Experts of a small language model: 516M tokens.
Below are experts of layer 9 (counted from 0) of a mixture-of-experts language model. Rows are named router (the router's row for the expert), gate (a neuron's input weights, with its number), up (a neuron's input weights, with its number), down (a neuron's output weights, with its number) and show model dimensions 112-223. Each number is 500 + 50 x the weight over its row's rms, rounded and kept within 0 to 999. Numbers have three digits each.
After each expert's rows: "gets" lists some tokens that make up at least twice as much of what it gets as of all text. This comes from a sample of Wikipedia text that the model never trained on. Tokens count by the router's weight.

# expert 82
router:579536541534484527519495401550481504621475490509493529477417479440484514420471452551483531531538438458503542498496511522470494533528431458559500544489417497554478482503518458550553496525366565558533510453547476497458522455514484427522565442490431508566451476446527573527613457534579443455492416489592461597556474538504545554531426520519
gate0:578585465516531498609454493476487599575492464490574541474403496538509503518452473562429499450469530578520530437433496535526537577544468496479541460543437495521453491511577397512454412491458421443518547491534484488585509420588489407612528424548481487492523461494507512546487506503515468489484470493520570511423431440475573573528482472577
up0:527476519505460477456545481490441525532483510432451456553534414580503487541487511529585535582480480482512520558525558541503440494533501470419511485494530486516493499500488519416471493507551565499545485508610509547430463492482447561473613445461480494619524490577444528465545512572511488493479525523419502450616560456439516524466503537420
down0:430470518494385485558507417543539508584503626459480525507519487471605481562432440545512504523631506495536496492462499398422511532409512514477418470502375528519587534513550510454445483455508560506549522578526472527510493557511480493531496486510434425521426475531588481521419553537503475510464436610576469488412601513477398469484521592539
gate1:469362485580535512465595418441593563465597446506386591428481486512501529560522470524512440558496464495522584522589488492565578474451438412516505556487504586580465462487526519483494430482536514549549499543471469508440523411549457509468429492560505591441558554515479413426551439494435506494439534519594493556582497478502500534462434528434
up1:475522505535466480461496524603512511543471514489485429593440491423454478563501553573495486536568529521435542482402492542451434532531411410523480500472503531390513583546583437458457534518449419575579536465468541505455468368463479536389503481531492441438446573536566508474446486453597530423526472548533523524566563576449577493514539500517
down1:459501475407589511463502495518536483462372540464509491535486476521531580581537518487548468469484439488382498467487471504450471455525493530523539406455576427437551499544494450557539482450543515440502510463480456438511421468509536449490502483499464596503521607432441452555494517636475562544448462424484471404463502580441486553482553593481
gate2:587504511540507536476493445475383511551497424476454534485436461578503439517523527596464462461490515530432537486506455410553441479591449445522459473520484558512562357533432578490556470556536619488490540461542516416554486467510472510552478541517512588457459483460491499554609449456624542474452554590515467552587481462447584365438466533538
up2:465475456404455523405548620527536408453473478531511490511533501448523506545472527628529440546596457475510565618487469413578506531525601472476466530487422480468511595500495424496520446566543444480464481368481556531500521515481521477500406534572535479439562508401513496426439505504486451471489430489478566546444552512498541600550450384393
down2:419524429584489477552549504460498568590467516409479490537456468551484489560557413455457516462424534405559529414563464509524517531581465600489533452521434590541528375511475446629515494503400420581493513525385524495518510512529602469452485561477461543428559466537522463478518441477456468559516551520446557490467470583538579452460509520452
gate3:373499558475489542475545517491518549653584403518501543514460357478506548560454531522452394507482505439434610503541533566532524546507548474567466464533486513520477480507442518509541450414338467405484443502488487507454531445410530498442451603509543561513497500482516571536504525527505504460400439589522500463528436528535579492570456588503
up3:531518481474442439529447531497512437537512508568523465519458501480515496528501565496557494486468465467397479496484576562569508503431534490447618547414584528454530552435487488501434525494555501522517578540494478509458472444487528491553454552529480482442439478432526485411497563530455483552470464496454521527542369456528570528555542519485
down3:587521533468486580506501500550436554596545512497578486467490466508491450521432477504483488499519540550449458530501455460542543426456359528556479504536402570488458452504501499584538565503490594383533552414410515528554567502534524406532482447623558561422555549534431531541586497478504471514454552538526620626444436449440448577477518528507
gets: " |", "\n", " |  |", "|---|---|---|---", " | Notes |", "|"

# expert 107
router:555616474544474553533475471524499442564453367431469528517543442463509466472441446484452525505475464504499519528541461474458468537528517478605560646461437419531476488524442517577513571514470529512483510494551477543508577567463509497549517465429504550544443465393508543515585464530462411514473431486565428495567455522594573503469519520557
gate0:498508570472536472510542501467487516529537492472435493500577565522433607489494469412559498536439512514496477533602507503503490499550562451555536491523395481542466601472527504533467467491458501481431424449369452427517502425526530477477477555371503595585570458552467479497462544420578543539456502513485527574527529445557459457427489442523
up0:462452430533479554505490499509585446579474462494439521519473446484596574513514626507460470476533462569432404483484554450513453542476506465441532553528490434501581535555512500436486392509552503463479550544482434600557546455485525515515477455527500463409462508416457481432469472524567504531449533523465515460512537540495476502498465505510
down0:515502547602519501547555472491477454516481514540550457554522461485461448478524535473535538417530546410395509477504449448469443446482441493438446555406424560523431519442534431411565506514500567437559502495492415564482547489493551522488535472474458488529491470502458454453476452526507507459534496457535509501507585448531548455507587482469
gate1:469469452527468538497542565440536472509438464516490446541526484532565495502482504441502432492466497550472483329516516506492567516473550510505444539514466500557475440500571461458572512467435517403503477444495456499561468460485431576507542531457454480498393540480440470495479513574491537406497543460527465501453503399589507429491487396454
up1:496522480551530595538514494481561510588450497474466460502539375467536487544536514498584408487486421562409440476548562457478484538437513545518467521380470497532478571577495454529504475623491522518456484530498535442442386525553542432531521512493548541382473518529542505435574513502456537518488529505458448501502470446521398559537476467417
down1:463471508496397568483456487507421510545431569468429466528432520563544566588471442548511527491482509524564555523513464443473464476542504504576427580461505477457459480399386535520437443538530448512520509431518532536507523527468526522414547478560621539534486427597493485465518501427472542467509536407476428534494431552406524597568446478500
gate2:507441479624500497443505561514497463461545488469521474380565460460452601503490442542416444578448483592505588493521478476499543443454529511478444590468538474564521450606521457455558474478531435455415415529473476458517483483497484530529490525543483525549505505475464460542457549509577398547473534492576459581487475457565579579517569495502
up2:501456587533552382509537492421528508472503452572509504438520452534428606644491497467395528434509507524480565471516485556513412560515462482372499469438488497497439453527483540417514608536473524517591444454457537526518485478546413531497452460432600530452487511558518412492403535513460543487514541480496537463497456527504556567642504508492
down2:572553465486506444531448466507516464422500510463496489560455524523506516540540518443536558611442451494443608551560451495453484533529542476459543451410442475497612489527478475522500566497474542459433518474495543528483561533416489483441495469405501602545434510507458531575494521413441560564534443513507492490420445422529477519469497615563
gate3:469547530498409489517603563458495622442490409452526498482484467457458528421514531565410476518460444545504412449553439531494494443481485504497590538536504535542464523484422468494517533492432554453478567474471549515527533463434412579481404451469516565450500531568513401575539569533433491511480549533518442539581539503556528491451515594493
up3:491534531532445499490563490449555561479450608520463445482508570536523467536440478540532524510576526529540434376429462525533443434504415501530457443547440469578492485475528496470523492418545455495466467509552468529459561569530500447544564477480536448539545551552455530428432511441627540466437516514499402548539604551428532537477474562646
down3:537571542486480606496522561572472514429461504501520514491466479433608500529465541487460470557507451533470411496547538510514459489510562493443495514498497487610507477488502509469514523547449562582569538477518452526536497562583478544475472502451536520538453514638446616509461530562500522504499427468466451453529401525482498545474487529566
gets: " f", " F", "f", "F", "==", " aff"

# expert 47
router:533561477507451534539439444559533489547448459421522570435439437478451495415467489515444431533603465517508536435575486510373479569541483504566518506439380396594508413578484434569520528546558573598547434453585513566455521540492537469545573441484473510505524500451518581574550410552489468461500482454538449555545512514519550537427496536588
gate2:591471449477461467485551494413490478520531527441567542445446385480480547481466564462440434476594503465521493468497491508472460513477549550513466456400516552573551475541437485638468432515588483504534505481447392501433364588509539561537451513512436497452515495524481519477650529542543434560515487522540557510485581473569488524508450538454
up2:421468480522515542534407476527502508491543475478516515499536523491499426530532550578495414427504521507550404435531439544535515463525539578557551494495543526515509500510570527524513495510509451498476411592530508548526556512426529427418567490459533574464512466487473440488452493539469575433472468451433548576522523496545492436463440537491
down2:482549471450550464397544507518483477560443514501457482523461539516555504611454480499461550429510518533496457455465613479546401558612556531512506486534504519523566489458477435530440531492512453492457494474532615480538401500478493507521459496544455455428483539547456581545539539594450484489421500531461449391524560455557374432460524458522
gate3:566504559501447513497519558510584469555474492308398463487644459453465481505513512520498504594529512571533511486508529555518478474502437443494532436527531359596607516469451419496454512478557552518547449565499554647421479585524540511486527592539506518563529463450548527495457585488454400514519489462525508498486441495455510441437495553546
up3:532499503488476448549515541476509460489519597495551502405411472474522488472529531524420500472559564435583440442511545445443423513565455474399511556541547500457570467457523567474464582432543450622447503501507528496464560509454486474511546503510523533556437473573515522480436477564471459475426477501575493438472447458582436513600455588527
down3:455466517506572546539535379491471533480484471522534479448431457476443490513524507468364526514419462523548600538498567484493503512484503467552421498491547491512543551538461464535516416449497501527536544490497520589519470494553431483454471561442561533495499545554515468505509568453523422450609544504435593420528545532491532484522572542463
gate4:401578542432531509515507560446608529521532518443396567377417491482530471494532512499472431412514485562516546503502532431476469584504486546516552569521506494517497527473550396437450503545446481562438499486433470474471557574520461593468498463536514453397522410553581448419539443502539455516524555554501470515505519510526495460503487538586
up4:581502504576517501557500509510499595584556518537688505537445503515450516480372553530503574479526470493473498534500453521577524415549518478519476470527561494571592570596447548543524479486495451468452501466490521537525386472477513466419628486479527480453379478467493388413514534414428434509436396476509528490500543429505488592436548457502
down4:512526607384609452509462525479458456468524549525462439500482542542415526502512591524544458500436526517510468471481555455504463578518425588372446449544496553492562479395559501489439595510518452537440536438507507517501439489540522528494476490479463574489468478441489510449420474470494530385465489486427551535527488527522448528456541505494
gate5:423487566461490508461520515507485506516591467461488579464477438451392522442538509447641453591494486504528522477469444535550448509432520628428364526482534476437519498544517499442504496468534442578500528523522458506480524533609555423502585415444497491446451463461482485510477563513531466542519493535544505483491477432609480605446453545531
up5:530526539507487487530513504553527436449532505542508443545547546606656540483513467464492504495450446462495521497564451537492549432552553532511592562546457517456503444537540516525498419445533553514459583439476538533527361455436441470523522469523455456523467492598461437530487518535490488426497513477454489529452588501461451487500568514476
down5:446451387487584509424565481508535605494572471534457457391456505533538521490523467486487415448461489536527474474412528533459446521453474570447482456534477557422643588551497531351484518541483467467485503558555487427510562466469550533425502514520490456426430475520489432511531370532491482489489453527534463534440519553427538498459435498518
gets: " |", "\n", ")", " |  |", "°", "′"

# expert 166
router:534516495504496470556476429547567454526459425489487577503438550516465537431440490516469451480585509473520504472493477464364500544545526585609557572477432390570485428471510475622531546500431614535448410377633550551443496503490535460538558461437481560593472476415473611533586420602508463461507430488509442509505477525530576539463456497556
gate0:458508553484475514504572484483558496543458466574476500538519402463529416487417550521493449609525523562516414562519441531480542540493455527524546540484535415571529525481552515449408548560593533431486507429499507607488464558325508460581507492505622501571469466470496501472478516469533543522451505518473466545535515491498436438476506472533
up0:511390495468557538478559509499503599460528423482344509511460476608499496487417491599565485522538392452467497471423468448467544530426552604476514504494549564497378505503465543424497578497568411476516462456594532495461498498489497558506471497499530503525561559505444532557443499556517605470532532500458621451530486499477466481527552443515
down0:489477610606554464481514363454502535519543451449497505467484475527591453549495505406376417481605463457509385501521481527551542465483528495484469519444406534513462546420536487474568492536464521465601533448415525362517506516572496542519516519494531541490459528493540423556472495510510539398448505449524546491491424494483528485488528438554
gate1:535440484464480522490458401493541488479473420483555564523569550471512558474573546524473480490512527436574540444570501424568518527476474522553441490582496504485470481431478545453537454549482495451533521436552539411481507534439493432375507452485519517492494484485455546594518446480593517590584546491517484510488492509478501384532386415475
up1:526510390523556566578513555505555611463559488499562454500406413508479498496504467465559516461476424507469408562553477493581474542501421487479473559432444558539487448590423465427425460453481494462497558508562457504510491565466528580510390505611459372524522464457474474523520430554495515510440492491481465546450520511485512436513533522447
down1:519542514447437516497462490538474467494425427499437534518520458445462505548484628452569475433459445486470536535466527503491427525523477438509494531479470462545440478482558485566538415556510493510479484465463551444411568507522550388469476508566575462593566523461569533507515596535577514524429497418518552475538464550402505524497555582509
gate2:545500541445557466571505470565491560438620542506447388493522461528569539400539475592507416484621507553543428418493511534422406482479538509480519536451450568558495429407455472551468495536577426539468482490520418523424503601522461527433501478476492471505587479547514568497536449461466423496522467433461509497486469473587533549387545502578
up2:559589468479447519495454489585457588548551485509508404504547408366433434605485535452563510532482577561514515528376561392611431502412453424548470452522536527463538422512512485464396545478434555527505435514439560421517489527423494444456503488508478449468547532453526594531466531492505498512589470488489607506469555490538536509536496546509
down2:459490604534486413424512482557461485479564502570395469469502491456516534506585475503496473505532494405497515480488504538472418598536501530543504553487501435534467484577525517494464496493433541492499555440482470610590558477431569480519549451441485498609466572489490541498399473475441514434513461387485469541467479506506531407477536464444
gate3:611488459506528503501472522528411462533368462533486553506507444476405565470511567485426516544523593516546484575611532495426541508518508572561486540516456561528453462472472522525537388490554490538541363392575477507454500519546576513500551510490531453539527508530449585534500395479442511471426549482417538474460565477503505469530486538605
up3:509561537500466508622538423537570564536515482526458539509461414454562522658642548492522563508401404504540486445498456419407502371447511545460495504561588562534467497522442507497521539516477566452502495526484531463564450485477511494383446551541531452367509515492480540572462439495541428510467576503482459468426502557441531447514540572521
down3:492419594513424489495530471518543533445488569469484551443456591474453491547458507522517586448485607448514493487543509455469497437460549493541529481500496538515546401434577472454533476414535595458416478475592476502606542578459529468472470476513474523532570525351463572489532508525497484501564430597361449490471441548476487582523499408474
gets: " |", ".", " |  |", "% |", ")", "0"

# expert 38
router:520571441604477456503537352478508432592457465469514503466493543451492547430438477531467485534540499481517555488550546561398499515475455516508507514484451494495443484518421458518484512596478494619453469459664619503457540495519555548524515406515384531507455522447495590550541462583541454442552500454608442487511535527550550576455438535515
gate0:558535447486471430569499477511510603471458554527569518492526531501500478468392483491386424508455444502531498459486447466530473474470452520405436527471532525480539443464533560365497498580469494565412527496579479563537529462503476519515458559466491415415510485525447557486565592556460441584507503522529503538563469480535602569528471531560
up0:472541489508535526463536509426473515487547521444497563489417498386520489517445500491488461544494545512537490524600476487517533492482540508429573519413535496540558571517506467517506498474416585544458515526401515543532465533500509538436436452496491456550544491392567503385512559566487609498376531468450555428427517422545460484446553493506
down0:565526516617422504470465588596464452540445475460534527486474484449533575484570502492489565475573509469539547435508480511480439451423475465456509495575470518525504493495439514573514432442504552454443546523555512584473523446476477555493507450497493563535524607546407463564571489401518443503483517525587500532437429439484430541498568525503
gate1:456441549527516551442515412543524407475452521493493475517528576498474519482459508494451474495601544531470565441530565442539488507505575536421490539539510479464493567445548410445655612529439419434509506533521456468454536442435498373440439572527549512432442553470485645403420569482444489477519426579581472474525600422552433480508413531496
up1:524491456506458487552514521475509543551470495492531565544538539458519458645496529488584520426555506487471489539520487501518423569501489387471497500551473427511497529492443466500440448506491548514387529470428465480609488471464489478428463480579461496537406500573565483423518541463512540580572516450609411525484473448464440471566500441494
down1:543513485512504457493420514440494575608487463572492523469449561514561518487530500469495514591493485427469524553459461370499434573555432408500439505476561480484514469522540509663523602570401551495483464485453556477490530502485467571492590462398438521448419492446619450480483520504556508540563419497583447462486454597522549404526534459485
gate2:423489435545493538382541387432654394526493474488437574483521536502473436461555522494447543567572545453523592590546439538472526489517416512509555571519498519539528525613645476510489487501452417450513525526411555452551513515452498548476586460441539441445546564483497479547451401575441516399481463442462468465469538556513491520509461494562
up2:469527560468502557521462511471518539490409531483475507477511531491501461562501551516510445386603554599458397436449418454519493561450551586444398468574471523512418442455441481555523502479409484563539510459549549461531541496484450489442481503557459474577455592454407544417464541388487497513529451510539514537486532393487443440538456472461
down2:477510566537481539519477579564499542453559371536549471458518466489483540510474429569447517544512382523552436513555486426439476458631507506417486531501517527498561589454523572433425447572587565523477495483565426608502493471573505493495370438512495434505468435525497561460532526486548519519487551600452579492452478475505403475537468499419
gate3:594430468474427496518546585509537429556555440491534414537504458495563504493469510507471488483443505484555493400470487547417515568425460546562506562515590420541512493481545464485377489568566483582564488548442567456481542461545586505582429527496503418538511488508490529460529582464569531512473544581545527418546513572523500473507422546477
up3:497421496452417496460536522501514532491531488477529446476407464516510642477538457575503494573476482478559543521501568435545580507559522569505512528419451461535467539531502496476514510643585462515492590522514524497471500479473518510446557499599425428572460482587472522445447479422507456477479464483430453384477411571539390506469509527584
down3:526428457531561583456517572481476450519447586555471475529464478537451477573510500495535437578516403497448578481477509593530601454522600446585405512493459488407571482488499520546548482455538435591505550475500450403545559661497531464420475496419537518443564523455563526460525351560422539460548550449500487468500487465473523598533447463533
gets: "\n", "-", "|", " |", " and", ";"

# expert 73
router:573505554535486543474513446502503415622413489482476536513499519449490537438469455498491493508525465473548522486547472488454456501562457493589490511491409441517504459475473472579535511542419574525504471493613463532474519481502516441542591431480435494570423501476523593516598456530574418416511483493536427597535466506541530495494420511563
gate0:522479493476532395510634460467513410484505508528537524517509498554491525476504589511519384508423524442558661482477561496541555471532539387506494427510492445421549454432509515517533553512512501492455532555563556510441505472587559428539486462515533625514502430415446505460578429570594464502480516479449449455458455536596538484446482504456
up0:560599476394523494488473512457553543504456548485551476521512432544521518526566480462496496573569450514556483463539541515534483605512439615548439534518537490457488533491503485483449591490475468452446419455567596491463531477579516468589439483471408527447407444488479479526487541505557429474494511468465493617408497490545500510479389499414
down0:473466502473515396480455543532492456457548453426489398466514445516532522429575654587469496532464486540437499504521527515519476549463514488483568464424490504540519503507519487592526581482477526500436512569439494450505562508469435462576524505589448508598504549444529506473512494473469426594408564444385486390604549539456471515497525458522
gate1:521462507648506515579532501408519490473561478560386509435581447547516467512474516567432481488498531459518531508559505478437442479466449539513452565439537441516456539517597559565565458484502523469530611459532522536413540489565457428498456461540490532520612485463539488459428518500522510398531525568458527535447505442382504450480426462531
up1:463566597573494548550440554566539572453567531529485501597560414553483348515518551566386484438668487473540537483460508484473419505449485537414498557563550389467443516496468472505562503621532460457495553537427496462463520474507530547501529582511382513447518486536580384427501527547539517439494467467484458485428535473562438521536488470527
down1:451532455534485497521520426492482503404564458607530485562556460513653564440439489465413548533515518543455493465364455531554470432536487499542386453459428524450490578508505557536515509519481371553535438528493429534513510521445542495475515491506546603515444506505493474551559550592449544530485649407520574440413464559538526495489539574464
gate2:543511453452533518456475534551475414447468475521484473524485521557507407422477484486389496473534501472475498511530508450486466530476461426595528514477497540573504550501471472537557458528497564508472557508528431485531544541487405528502513534503539454457540550501476415373587597546563522409594531517510473454501497495471500446475584521521
up2:515419468445508483516544479407503572512518437394479523500446544489526634550551512542454479539428456575611489460424438467548447563529535493433545472518480567379437471455580496425383603531473521526500565549438477488502522461485483549463442418553465531404580554456458472578387491411480492518437501486501520489497470527545475602493463559445
down2:502449599459576571523516549535448523503445544436447445552521553472531444537458467586544541525510533524441496426485502445502534535473459565535462491492425535498521513526460510583532461444436503430528496435617480489497371438524435574624456579531447495578490600481505488539516499566444461462475352413539475498508538511489507554307432454575
gate3:460520595457420388509450427400619467555494482475459483543650620497549516469527517511509429534476423459525456421474546470515519477465454510563534560554447439431453620496473530552429504557427522467525574432622532409494575548460464538582536527472492531466464514579492518500460422520415442449563484546465554540507497385603514467490499512558
up3:536509468491414536529566504521516539450496480585496491603507521509489508474470406542469466484486451442463439532466555494469545488441500468507446509555563467476513507471518529475468594541569509576572504524588457481561494513487480503488497566466421490542510459498523422511451480531483542447563501545596493585466513494427513465493485472527
down3:518420569428484418509566491485557490480484483556421552432471512497558477436499445558518553546506441528498486479530432422518485572616494492454527437494495483547465487516581474456506416494430539458573529456496546450434561386515476487471461444496482436516484518529487562497524533542493566571523477488476471491495489594521560447498498504510
gets: " |", ".", " |  |", "\n", ")", ") |"

# expert 60
router:520587526530482422513471508529540484534451503472496511527414479430445542466464487497537414503554425427536490445541503466420487545548474572541530529428494407540456444533426400591520503608448515501469445480489562559449536498447475469503538438400512463553435504458565539513545477522575526439505462393546464586541391555503513488449508545563
gate0:644612518450491523459483543559466396544499478468450478371534514512499445490474534400519511479450520491524586549613528459520482488474407483524502588416485480505597477464501441355500464565493543512538486492486526555565483524480560568420470479428530480442611534569506533452528513580513452508533518495467455544472526507552466497439515477507
up0:487459452512509543541536579463444534458522514495518520502482491447446481557477501603528475574467548479500468419478499465486412495479541505491520477447530432497481551546458489580451476463376473435413560492482627474428470546542539554449560515487503444435486402565507398544422549516483524465567556548460497541476470425528449418520443489552
down0:545468586418541467434482518487442526541508591518573525445464465464526555538481464501462492423521575507515496425470588448411583440434562526584517532438551573428515521440463520428494365506551507523556490553495454577480378487443508498426490544519555503383546435542486462504480548518423568444398547483531473467554493442531516456464565424367
gate1:469489485530454436509432466489583526436464490587559449481429486503477455461481502507576469485540523585586469508503447487607500584502546531482478359421579502408552447500453504509524475487520460419496536466526565403460407370547419473544532535444522499541461625483467531482432494517436569412581474601497507464522526473504449445538531521458
up1:607493548525520530457557548590521465529504471459492530550541431462461484561420506439528481454486430473468433539498492503489495483531498490515428468449502510517486513439366474500467521573430492542453529417494591540445576446479425496462511585480505466494567442513543450505553477472532468448503570579511429389451533512432586531553519488509
down1:508499431521556462499611584452483497380507503547552551493548510456478476511463418514567426541451498437505477535437530544466469447451508478486538521495501449472481612462442501524485457577490468499511523462526527481471489509501525559447524522493431574477507534503497511431440606487445524467484495466446458382502505516516539492578553455562
gate2:474555468558558417522518467552553452480503555537492464469561473481452394498575495565522493510427535511552467519523420512495521427549637555461504459489536438474441477541468481476466407528420493396536473583518468556445486459528390532450467461485478523527499498496486589497520453498547507464520484493428555499413561564560567512529460450531
up2:446454444588589458471485587392518520530568492391509492520392502489463474575505482522553558508507541429433455503401548420503557476486368423426521558537495478532487441541523511461469500481548521450530438583471547537483525454530554468555563548543470462518488565464589495535546469489609588515407479448550512545491443575532459510541450559445
down2:526608505467474472498594512476471474371471472543523501452530497544498484392482497526449546489513407538547367430465511475464435513480504498468426513487561543566506460453496551498425595434477506457555478536507545548550572475522613468489467477503502407436569463500497495585480426600534483623511492596510455546445508471483527555406512523445
gate3:460538558444432446495437486457505461511501497517550496515526438489502502495538464475477500568482497398479513547549543607544555503515424594484469416576431477430507441603467596568401518493487514382521581552406450535500520495479483467557557464443403550469618502515481494399527466528543497515453478506536512471545511571486495477360545597532
up3:504529470562411493500439451477561453475513472438509458561565556564469562473480496564539470477453552547438471479483560489508585543422503504371508526583551539540535504574479527500534474486525528449470425547479531488546505453377494525428580459432447474507464485518551537452498448451514464464500619447610496562544567475535498557560538533508
down3:471492613477534528435559480454543552503602505526501481440488460466496573520450449515548543488519484497446521430564462521501531517541432577462505407543560418420507426561476536567605559487522485534508448527477498442541482500396545516469466487593502486456426357445529469549460597572433563506510474531637522489579523519568531476452467521414
gets: "3", "5", "000", "6", ",", " two"

# expert 7
router:501532487589459520500436411485593461548469450438424513465479466498497594526482462479421432520580494496533525508543469529474493549488519512455501566482395481524457483533516464551576527531424516520475403416550553499514542505492527516523539500435450494571499433445520584613568485589512410472553429415560497559512490518471501572439449606583
gate0:526516447536497540536358427495565566436485523447531530494538534482524583512437477462432466548384438444466534508464526525481512536486450414453486573468408513551506561558451553458431550525491516373487561466413525514469524501437491526419462508433478467481496511580488557526591610512479462608521413474575489547515498483468532526466545524563
up0:516432520432501467524527539511554574543513514441428427522462538458520548558537541495519479442500552493483497474514492467615471489440519544531563532427562543442525467518529474616489511380538521463422541456518463499552582499465383394518461469496488488510527559441485481460448413586480444531534549511491532470404538576422585459452508477564
down0:501462504527422475500548574467522458538454484535540550566522516500451525447530475551473495462530592464448518492504521483550401434425561500498490541561422420510442510510483478516457502481537596472459447514543448586385432510594509443469467387429540518523496552506377460474484480548628494474543456491440488518509485517671449463472592568481
gate1:500428449486477500499618512513561483472477484489392474510569524530447475487479479556441499477559606527546436487411454499552537566430472512414578510571484494540474465476587497440614550512594532414422484480539520466445552530491464464520483462456531573531501489560480606541581590437458451465423539556559489508529511550522510462466416469561
up1:489459515500535493562532564441455608469445547519535511492494553453439512474441443654418530497462497575523491451395540428438522503536518477562571550439611564396622488532518544532478504463527500534406384496475404399550465511459518520560549476513529420507511513465494588503465404476552549455461445493493484310538568536425626558514459531492
down1:572528462465466465479502425484509520582447458489599549525517501447563544464503428511569458477552445481466545516573566415457552486477466486382441585460473498493521362574405482483494520537496550488443391457422428499545501578440485603514445538447464497569464517476561484486479351534485508418463443522573484527427430507481517503582453423507
gate2:512478566478501492520531589613453486456570465468442564448530448461492556565527539523493468556494538468542507528607508473551454417489507458434491533516488588456486445518516412441535448479565493599527531595626427524468519479537593505484499518483540490450498417415555531461509441486550446570539552477509482518523578426448497509386497555513
up2:482429555472545482542529492558549534599464523521535400422539489468517479443431526471523557435418401514618428489492552459598503435459507502468550500558491395493570550516437547603476453550404522534498568561527416495442498518446351511445514518457569464473527456528515497544510457511411410445393500428552501507513503526540441471486448493517
down2:492473502464474442559493481476536576569495455453511421525495436532506527541557519454482522525458454521540572574420483535424451474526485504548559420369511566473495473543638507448472587539516496476492556467500448468442594440526528462517446555587454530531478550560446553533458532460576488428546422536488486574492490479597500570522588424379
gate3:521449526553424507561350551491520523553449513419512454484523422538448504443492556533550486488463506466548487532507490628495494477455497534506524505533575435475460542576537530518514468406559482512436552422586520518453491687443487455580473489461448545561549496496466540444470497507495532585531531542522455452449536579565531491525537616440
up3:518400467495453493549487401458519515545444485461507479570462476458474482610605435507418430498450474617502506505465515487489525646475566490502535583516446466533552525494491439452541449550490577372512443474512466493605495469573524508461508402549517566527531575508451455429497452520491530502480489529474541508558493516634553537464486482452
down3:595455594421513483502449488496459511580507512542548553460516503493432477594514523499461504463469518564569463502537528494535490481427556515547440558590403449498554410477454539454530544478490444457476424447497525444497552463500523522534471396454496509342420533462542488537493456530434507446479577499512517552570507512415503482519444520457
gets: ".", ", ", " ", ").", ")", " ("

# expert 79
router:519549482531465496473477434549520365534475474471410534462484566447479565450465462538462460559502442446544522455530468486475422511521560502541512562512401391515476512558459447627537521544478514607558451468608480528467527538464480483566542414464437443571488466515576511559487466566499490459542435434572439524597540531521495601468541548471
gate0:437454562452502535488581609402479538471460526560537474510457493463524528402457477506426492540507412418540543544421405598432485538547460476509487477529508471379548511537511519555521480535499466478648657457484473538412494543422491571442571451482519506481523455486472506560464466570486473490588468515504500486561540498476504480583507552543
up0:436486554562479560489492433557388508536577412493486543549428533564474508546587355511512483545517495454536486508507497481482528500501570466569583451467514451472511495515463500572542560500578505515575532558476550448458422428523513525476505537501532535417504460474405497553443520528442404556490465450516450531562482451520474564481539505516
down0:464530548479547455460493470553479510468424619515566503604565588500543483512522470534595549522525515479522452551471384550477446426479439463519409504582501494479479475532536447573472563386444501445523470456443492540506449549541484557464448582494486414532601366425430469530413461537443397508467451543522534459466490372559521493512483489454
gate1:464506445525479589551473525489445559480504569553453562463477447500441585410519475616437382507527456493520493506472441456497425392524585506463441496467476573553540573495549477451519510527505464480526451491566466452501554510505518463576521439528585515546385567547470529600562487473396466498472436526479422572436423546535433577570577466538
up1:623535573566550484534486513496478560481502507479487546453571447524541501519471515475537544505560448516595530565520595498577503428506532477523493596496454486389409438432573509425558473517540444517437457572510468581476482552498493471480465485471555379453515479521518515494494551436438504468485620418537497478538482529470496592547517512494
down1:483401470491553507501491432470493526524521425606407395493620461524464418588573574493504495483491499541556401535517519475533526452462489509606480510538428541376437491418472520468412456473412547508557500467527451411519457490391464437478486509534451436444523479473490495492560509459510491507492475455488401492471433449494525572470549586448
gate2:485528568532510530488520499544422454472591535628488585493490388469559566458470476469438506606508560591576455570519419511445551416448523431510437388531480505484542551507436540587521534424537515586526475504466470516441574528487466471547553464552553529491513474450524500601485481536539439472497509456470496543455499517529474522485431586532
up2:556516533417453508534472524487528536491504471486522554545541506499460472404511494517475439457520400572423438457633476502582498474508486496500439485461611491473558475486487558475489494559506528426511430576508525521555452480478518609498495520575516575596443481493397499530564555450483478436501419466433490578427469458473555517463580543503
down2:469525434514498427581516535494463529480477498494507634464459499467502516533477387483482501525538535481468436547517565508487520647501496588485490566435513485495546493492448564439459480462507443501513498593500635573566578466417463479495497533524480510550357554486516490432546483587517488506522486581562475489510474537488578461426481444497
gate3:539651504537595448510484495524439402527503443471444545518504464521544486472506478538474501424453606464589472449421475542508433512416521507485526555489487461497513527479504573548442484512461549567545469554546510421407601507508447486455429513556452433535503552552508528496487521544564467450482544488471445503455488530382445517449541662592
up3:523542521463474552562410494573419538518514514467501519528534459456488487436434510464482613416568523424504521486540503561519473472462537490445512585499452492537585473465497497418463477433520481506608530509593484515432507496495562445427434541473569432508525555542547508504571493604531480540560474566528539537471561535447423426418501578463
down3:487462439441533498456509465638505450519500476500465515493545507604529521425610463446479414550478486550531402460451437496543515463434450482504547435439447484513529484568555569483547525525534475485551382460513529394550410556487596453485489466481530542519567516467491507604516563428478538473437531481584441453480481514504489474537526434471
gets: " | ", "\n", "; ", "| ", " under the", " in the"